config.toml
n_layer = 9
d_model = 160
n_experts = 24
experts_per_token = 1
d_expert = 224
d_shared_expert = 0
activation = "swiglu"
moe_layers = [3, 4, 5, 6, 7, 8]
router_score = "sigmoid"
normalize_top_k = false
routed_scale = 2.0
balance_loss = 0.000265
balance_bias = true
router_noise = 0.05
scale_expert_input = true
init_std_router = 0.0269
lr_router = 0.000337
vocab_size = 11745
norm = "rmsnorm"
norm_eps = 1e-05
tie_embeddings = false
optimizer = "soap_variant"
lr = 0.00569
beta1 = 0.95
beta2 = 0.95
grad_clip = 2.0
batch_tokens = 32768
seq_len = 768
train_tokens = 256000000
steps = 7813
dataset = "wikipedia_en"
Below are experts of layer 3 (counted from 0) of a mixture-of-experts language model. Rows are named router (the router's row for the expert), gate (a neuron's input weights, with its number), up (a neuron's input weights, with its number), down (a neuron's output weights, with its number) and show model dimensions 0-79. Each number is 200 + 30 x the weight over its row's rms, rounded and kept within 0 to 999.
After each expert's rows: "comes after" lists some tokens at least twice as common just before its tokens as in all text. This comes from a sample of Wikipedia text that the model never trained on. Tokens count by the router's weight.

# expert 0
router,234,209,186,170,195,206,184,218,220,210,182,196,201,176,182,212,146,194,216,225,208,250,160,220,238,143,195,254,232,210,200,229,221,186,184,239,267,238,113,227,199,215,215,229,237,232,219,222,198,208,166,167,203,217,229,175,192,243,173,208,236,204,206,214,214,247,202,187,196,169,239,188,154,234,198,213,220,202,221,194
gate15,136,198,194,183,188,236,181,214,172,216,215,183,164,174,153,196,170,270,193,196,237,155,236,219,171,191,146,151,259,187,181,225,292,222,191,220,242,162,193,256,220,161,166,210,203,141,214,232,239,174,187,179,172,199,231,192,264,200,198,174,186,198,215,195,188,248,186,172,197,248,244,238,130,192,238,212,137,223,180,223
up15,137,191,166,177,220,207,241,224,162,252,184,202,221,211,160,164,213,219,212,158,218,171,180,221,146,243,179,170,245,192,216,237,243,178,158,209,185,198,178,195,191,215,280,255,184,202,186,278,213,225,206,209,206,184,227,228,199,164,213,231,228,166,179,161,222,185,174,189,195,210,226,216,246,191,217,203,213,223,222,200
down15,181,220,249,148,191,193,233,207,201,190,188,175,181,196,203,168,168,183,176,160,219,205,215,189,160,231,240,165,219,226,168,157,218,186,175,197,190,201,222,197,195,198,279,182,119,267,211,207,193,250,173,213,165,170,203,182,164,161,167,184,186,164,225,151,252,175,171,250,184,202,195,210,190,190,246,210,224,171,191,203
comes after: " ", " (", "–", " $", "/", " #"

# expert 16
router,198,196,180,160,225,184,156,197,223,188,194,193,215,192,175,230,111,221,211,195,251,238,182,202,199,177,147,244,209,199,245,229,218,202,203,270,212,225,189,217,267,204,217,194,170,196,227,240,225,182,202,200,188,215,174,196,180,216,178,237,211,207,222,232,211,178,228,187,178,214,253,212,204,224,165,205,206,204,249,239
gate3,203,214,205,157,228,225,225,151,203,231,212,182,191,225,115,237,185,165,187,212,259,230,228,224,232,177,192,152,171,157,276,292,209,187,218,225,243,199,194,208,168,201,225,245,226,134,219,166,183,187,186,239,203,184,217,246,167,193,188,158,221,191,196,251,220,227,245,187,185,230,244,183,185,204,127,192,182,150,152,251
up3,213,209,245,180,225,158,194,194,228,181,188,219,222,222,205,157,162,157,251,177,182,200,140,163,211,180,209,199,190,222,177,207,212,228,214,185,189,174,174,208,194,231,192,230,224,203,191,180,218,224,216,235,177,250,141,197,213,163,200,173,231,153,171,239,214,183,235,176,233,195,149,244,188,124,177,136,181,200,154,287
down3,220,175,202,176,245,254,199,231,239,234,159,243,203,195,169,196,235,207,182,169,194,195,225,173,223,179,205,259,166,222,183,167,211,133,252,171,178,205,206,172,242,190,206,243,171,182,181,237,193,252,152,207,200,200,212,206,185,160,219,173,205,167,174,249,222,216,268,168,226,219,218,145,217,188,204,201,160,148,164,204
comes after: "\n", "==", "===", "|", "-", "S"

# expert 23
router,222,221,199,144,255,188,173,183,198,217,210,183,181,187,189,216,143,207,196,207,179,231,199,192,248,194,172,210,217,193,250,222,229,208,172,226,246,239,116,201,173,197,183,226,246,221,218,217,230,177,174,195,219,229,232,195,229,229,172,204,236,233,196,232,210,182,214,185,195,161,219,203,161,211,178,200,185,163,231,216
gate17,175,180,189,191,269,198,180,196,200,189,249,306,230,193,210,191,199,178,229,180,216,206,183,277,237,173,180,238,179,193,245,208,211,250,160,166,204,199,196,126,201,172,246,185,205,183,177,215,227,174,163,206,178,128,236,181,197,202,191,215,226,195,178,244,230,218,162,194,203,230,214,148,236,178,280,207,212,201,226,238
up17,194,160,154,188,179,170,222,181,163,213,189,210,225,196,223,180,199,173,244,220,227,220,166,203,164,270,165,182,210,220,207,213,215,211,176,154,168,214,180,149,190,163,230,176,203,158,241,196,209,198,215,169,198,216,193,249,233,161,216,178,215,134,149,172,154,219,239,216,228,177,202,189,159,199,136,147,150,227,209,243
down17,177,199,196,237,154,190,169,225,217,148,179,189,192,205,175,215,172,202,190,213,194,211,185,163,216,156,228,186,270,258,202,188,240,225,193,172,227,182,207,206,224,204,178,248,184,245,198,204,187,240,188,193,199,155,195,171,167,176,160,216,199,268,252,250,204,239,180,226,267,185,199,248,176,229,274,179,220,224,173,190
comes after: " of", " in", " to", " for", " with", " as"

# expert 8
router,203,165,197,167,206,163,163,195,197,217,183,183,202,191,182,221,165,213,203,183,199,251,194,183,229,158,199,207,253,201,204,238,268,205,164,211,226,233,140,205,202,174,203,190,191,221,203,197,256,168,185,192,187,208,201,173,233,274,193,234,213,196,203,191,164,258,215,200,127,170,274,201,195,247,163,184,209,177,279,217
gate2,245,175,191,201,201,210,164,173,220,221,187,193,262,137,206,226,208,213,211,180,191,190,201,186,210,182,216,175,204,181,198,266,209,191,236,238,262,199,187,193,178,214,179,179,221,210,172,176,216,211,176,174,156,171,158,182,185,196,195,203,228,143,225,222,133,259,202,178,253,198,243,213,202,199,193,229,204,265,211,252
up2,195,197,193,145,222,245,179,203,186,280,216,194,252,206,134,236,201,249,185,201,203,249,200,234,165,195,151,175,177,218,186,175,121,199,234,196,172,214,198,203,163,228,216,145,195,209,178,171,254,241,143,227,236,133,154,211,158,185,199,157,235,218,221,233,176,226,162,206,210,159,233,192,171,200,216,183,157,216,167,246
down2,216,187,192,182,175,226,200,189,219,284,175,208,218,176,213,238,210,240,232,211,242,189,183,202,231,216,174,183,132,173,213,228,151,196,231,220,215,181,135,229,226,194,160,201,202,218,265,179,196,153,200,208,204,168,195,222,224,211,265,182,203,179,219,255,190,159,204,186,162,165,208,227,230,171,182,227,208,219,217,181
comes after: ",", " that", " and", " such", " known", " well"

# expert 14
router,191,199,188,169,207,181,171,216,205,185,168,186,203,199,194,232,150,220,216,193,199,209,174,207,232,170,166,212,212,212,197,235,244,218,177,250,219,262,118,197,194,202,246,250,209,171,254,206,220,155,183,212,220,216,168,178,202,264,152,189,228,212,185,210,192,183,200,202,202,188,210,209,165,193,164,188,178,148,221,215
gate3,229,173,223,200,164,263,250,202,206,221,182,215,212,214,203,163,223,204,167,214,144,200,195,188,196,164,192,212,230,188,214,183,175,236,185,223,194,191,254,158,187,133,165,201,204,219,191,200,160,210,195,251,222,208,202,161,216,203,165,210,220,219,131,222,221,197,149,187,200,183,177,153,137,245,173,170,180,205,235,201
up3,210,195,132,192,196,198,207,223,145,163,139,192,215,150,165,181,167,222,195,162,208,216,180,204,226,221,202,163,189,184,172,214,216,190,192,242,177,159,171,189,179,215,226,194,184,207,210,217,233,220,191,212,194,253,179,193,169,198,148,218,180,206,208,172,177,245,164,227,148,215,208,227,248,232,215,241,179,197,197,226
down3,195,226,202,212,216,168,158,183,189,221,168,181,230,202,233,206,144,182,243,220,202,241,220,183,222,163,199,224,187,190,233,141,250,185,170,217,236,162,249,150,128,190,246,174,213,162,192,192,199,190,158,164,216,186,168,244,216,207,207,179,234,191,223,197,172,199,194,219,162,209,95,204,250,188,216,218,172,245,220,228
comes after: "'", " the", "’", " \"", " The", " I"

# expert 6
router,238,219,196,148,252,178,141,195,207,203,194,187,193,167,157,240,153,247,191,196,155,222,181,199,194,177,197,247,240,221,225,215,186,210,196,224,273,217,143,216,245,192,173,240,192,181,214,208,174,211,161,225,181,187,201,195,213,252,149,220,208,196,223,216,224,178,211,194,161,184,181,231,165,229,199,204,193,190,238,174
gate3,206,196,221,273,233,203,178,182,145,205,215,185,219,195,206,259,217,162,194,281,196,175,184,182,190,215,187,172,192,201,214,240,127,184,179,197,237,189,160,252,208,169,200,172,180,167,239,228,216,232,217,210,230,147,226,206,179,151,170,228,202,205,220,221,209,227,245,158,219,174,179,209,174,245,223,226,222,223,203,196
up3,179,272,237,147,247,243,214,166,211,234,224,224,195,213,259,211,160,199,169,207,175,227,183,199,233,217,200,181,161,130,209,172,267,238,193,190,207,195,248,258,213,245,222,209,203,224,209,236,207,182,172,210,218,173,223,188,256,219,256,176,226,249,173,207,170,160,201,203,209,227,241,218,200,219,220,206,182,163,190,173
down3,237,193,204,237,202,216,250,206,178,208,223,211,152,82,148,220,211,192,230,205,216,153,155,193,226,227,190,211,236,197,212,202,188,243,195,122,187,193,178,178,173,193,199,245,224,225,199,225,139,216,156,220,171,258,214,203,161,195,141,229,258,202,176,221,192,184,220,177,153,174,130,219,196,238,223,173,215,178,214,209
comes after: " was", " the", " a", " were", " is", " and"

# expert 17
router,182,168,192,173,221,161,205,244,220,207,184,153,185,158,145,236,152,148,207,195,241,224,212,181,203,166,179,236,260,197,243,226,189,169,179,208,266,290,104,205,174,158,170,168,192,223,220,210,240,180,154,212,202,209,220,211,232,269,154,183,193,213,206,245,155,194,207,181,130,153,208,177,181,218,176,188,217,166,254,228
gate15,245,128,172,175,257,165,222,216,166,210,219,202,192,201,179,173,149,239,186,200,240,191,255,189,188,212,219,221,228,200,258,211,249,204,217,133,218,219,244,174,199,243,181,155,188,196,204,183,200,240,208,216,188,289,216,233,228,182,228,198,251,219,206,293,215,178,162,201,186,180,188,173,263,181,154,165,215,196,217,232
up15,125,178,240,249,185,199,130,186,216,137,194,167,190,219,231,227,203,161,251,225,149,201,249,226,210,201,193,176,232,169,150,190,141,235,164,172,165,194,151,214,158,146,176,201,228,197,126,152,189,208,233,255,176,185,211,170,202,197,169,189,193,154,204,188,228,172,152,227,240,232,198,193,195,201,236,167,164,187,226,169
down15,245,235,184,162,164,231,175,207,182,175,254,167,197,183,172,221,215,242,190,190,227,224,189,206,247,177,221,205,142,209,170,136,195,229,178,208,196,171,197,201,221,203,175,158,183,214,242,217,196,235,169,240,203,209,162,204,240,234,189,199,168,158,244,186,221,216,174,244,186,164,225,191,138,244,165,212,194,251,218,202
comes after: ")", " ", "0", "3", "4", "5"

# expert 7
router,176,149,179,204,275,194,175,244,212,184,209,154,212,195,164,239,154,194,230,206,195,205,200,193,220,171,235,273,230,192,201,225,237,169,169,258,222,303,189,221,167,215,233,207,168,199,215,228,221,163,181,190,197,231,184,192,221,200,164,191,258,253,221,208,197,174,225,207,184,208,191,197,189,210,220,175,213,218,232,191
gate3,226,245,186,208,220,174,162,217,238,180,235,227,240,192,172,237,207,218,138,168,224,185,225,245,204,160,270,188,175,216,172,171,234,208,177,196,214,196,219,160,195,166,227,220,220,169,232,193,210,183,263,186,238,233,230,161,242,201,187,203,176,211,188,125,154,186,198,245,222,186,200,140,214,212,207,202,144,167,181,218
up3,179,188,202,212,206,240,191,256,183,238,116,151,176,224,218,141,224,184,228,173,209,138,206,207,198,200,224,180,125,190,238,218,239,218,213,216,191,177,194,195,192,204,212,203,209,175,208,213,151,202,154,253,185,179,162,194,153,189,246,216,181,189,216,222,198,228,254,189,181,237,227,218,198,171,220,175,191,257,234,183
down3,240,140,181,162,175,164,201,201,219,210,213,237,170,172,236,258,176,210,184,171,205,153,268,230,199,154,185,139,205,251,208,179,196,188,221,201,236,246,162,242,197,230,198,159,145,199,196,195,197,196,163,187,206,188,221,168,253,207,172,178,192,165,178,200,173,190,198,227,213,207,184,180,142,180,192,253,214,251,216,245
comes after: "\n", "-", ":", " Phylum", "ia", " Animalia"

# expert 2
router,205,163,183,170,219,188,167,200,207,172,201,163,208,216,184,225,175,156,230,188,235,225,199,194,259,188,184,242,250,195,235,219,235,191,178,221,210,300,181,192,195,213,199,195,166,239,217,199,184,181,182,211,223,246,197,209,230,257,156,215,223,196,224,189,183,242,241,202,151,167,227,179,191,207,189,178,195,176,225,203
gate2,216,250,152,238,162,244,155,205,233,258,180,176,244,193,221,228,202,204,162,198,215,166,263,190,184,213,233,252,190,180,246,194,200,242,213,178,179,213,222,255,166,226,167,195,182,206,194,214,202,218,196,214,251,203,201,238,239,208,200,232,181,176,161,131,224,242,231,162,192,173,210,163,174,229,179,190,189,248,185,212
up2,236,130,197,209,194,175,231,203,182,213,197,191,168,215,223,238,198,181,219,191,178,224,155,166,217,247,204,170,201,189,200,190,166,225,220,228,186,211,189,178,224,190,214,196,249,225,158,182,207,234,195,210,185,198,183,217,166,192,143,182,229,198,190,247,196,195,193,194,185,296,167,192,235,204,242,226,176,224,133,202
down2,225,256,185,242,218,155,205,178,224,184,193,197,217,157,181,188,165,201,166,175,219,199,158,185,207,181,140,195,167,186,181,151,209,193,190,225,225,196,203,171,231,173,158,252,182,181,220,196,229,240,163,189,239,214,250,272,245,218,174,171,211,211,170,234,224,220,212,230,265,227,172,224,225,254,224,223,227,224,171,183
comes after: "|", "\n", " /", ":", " in", " January"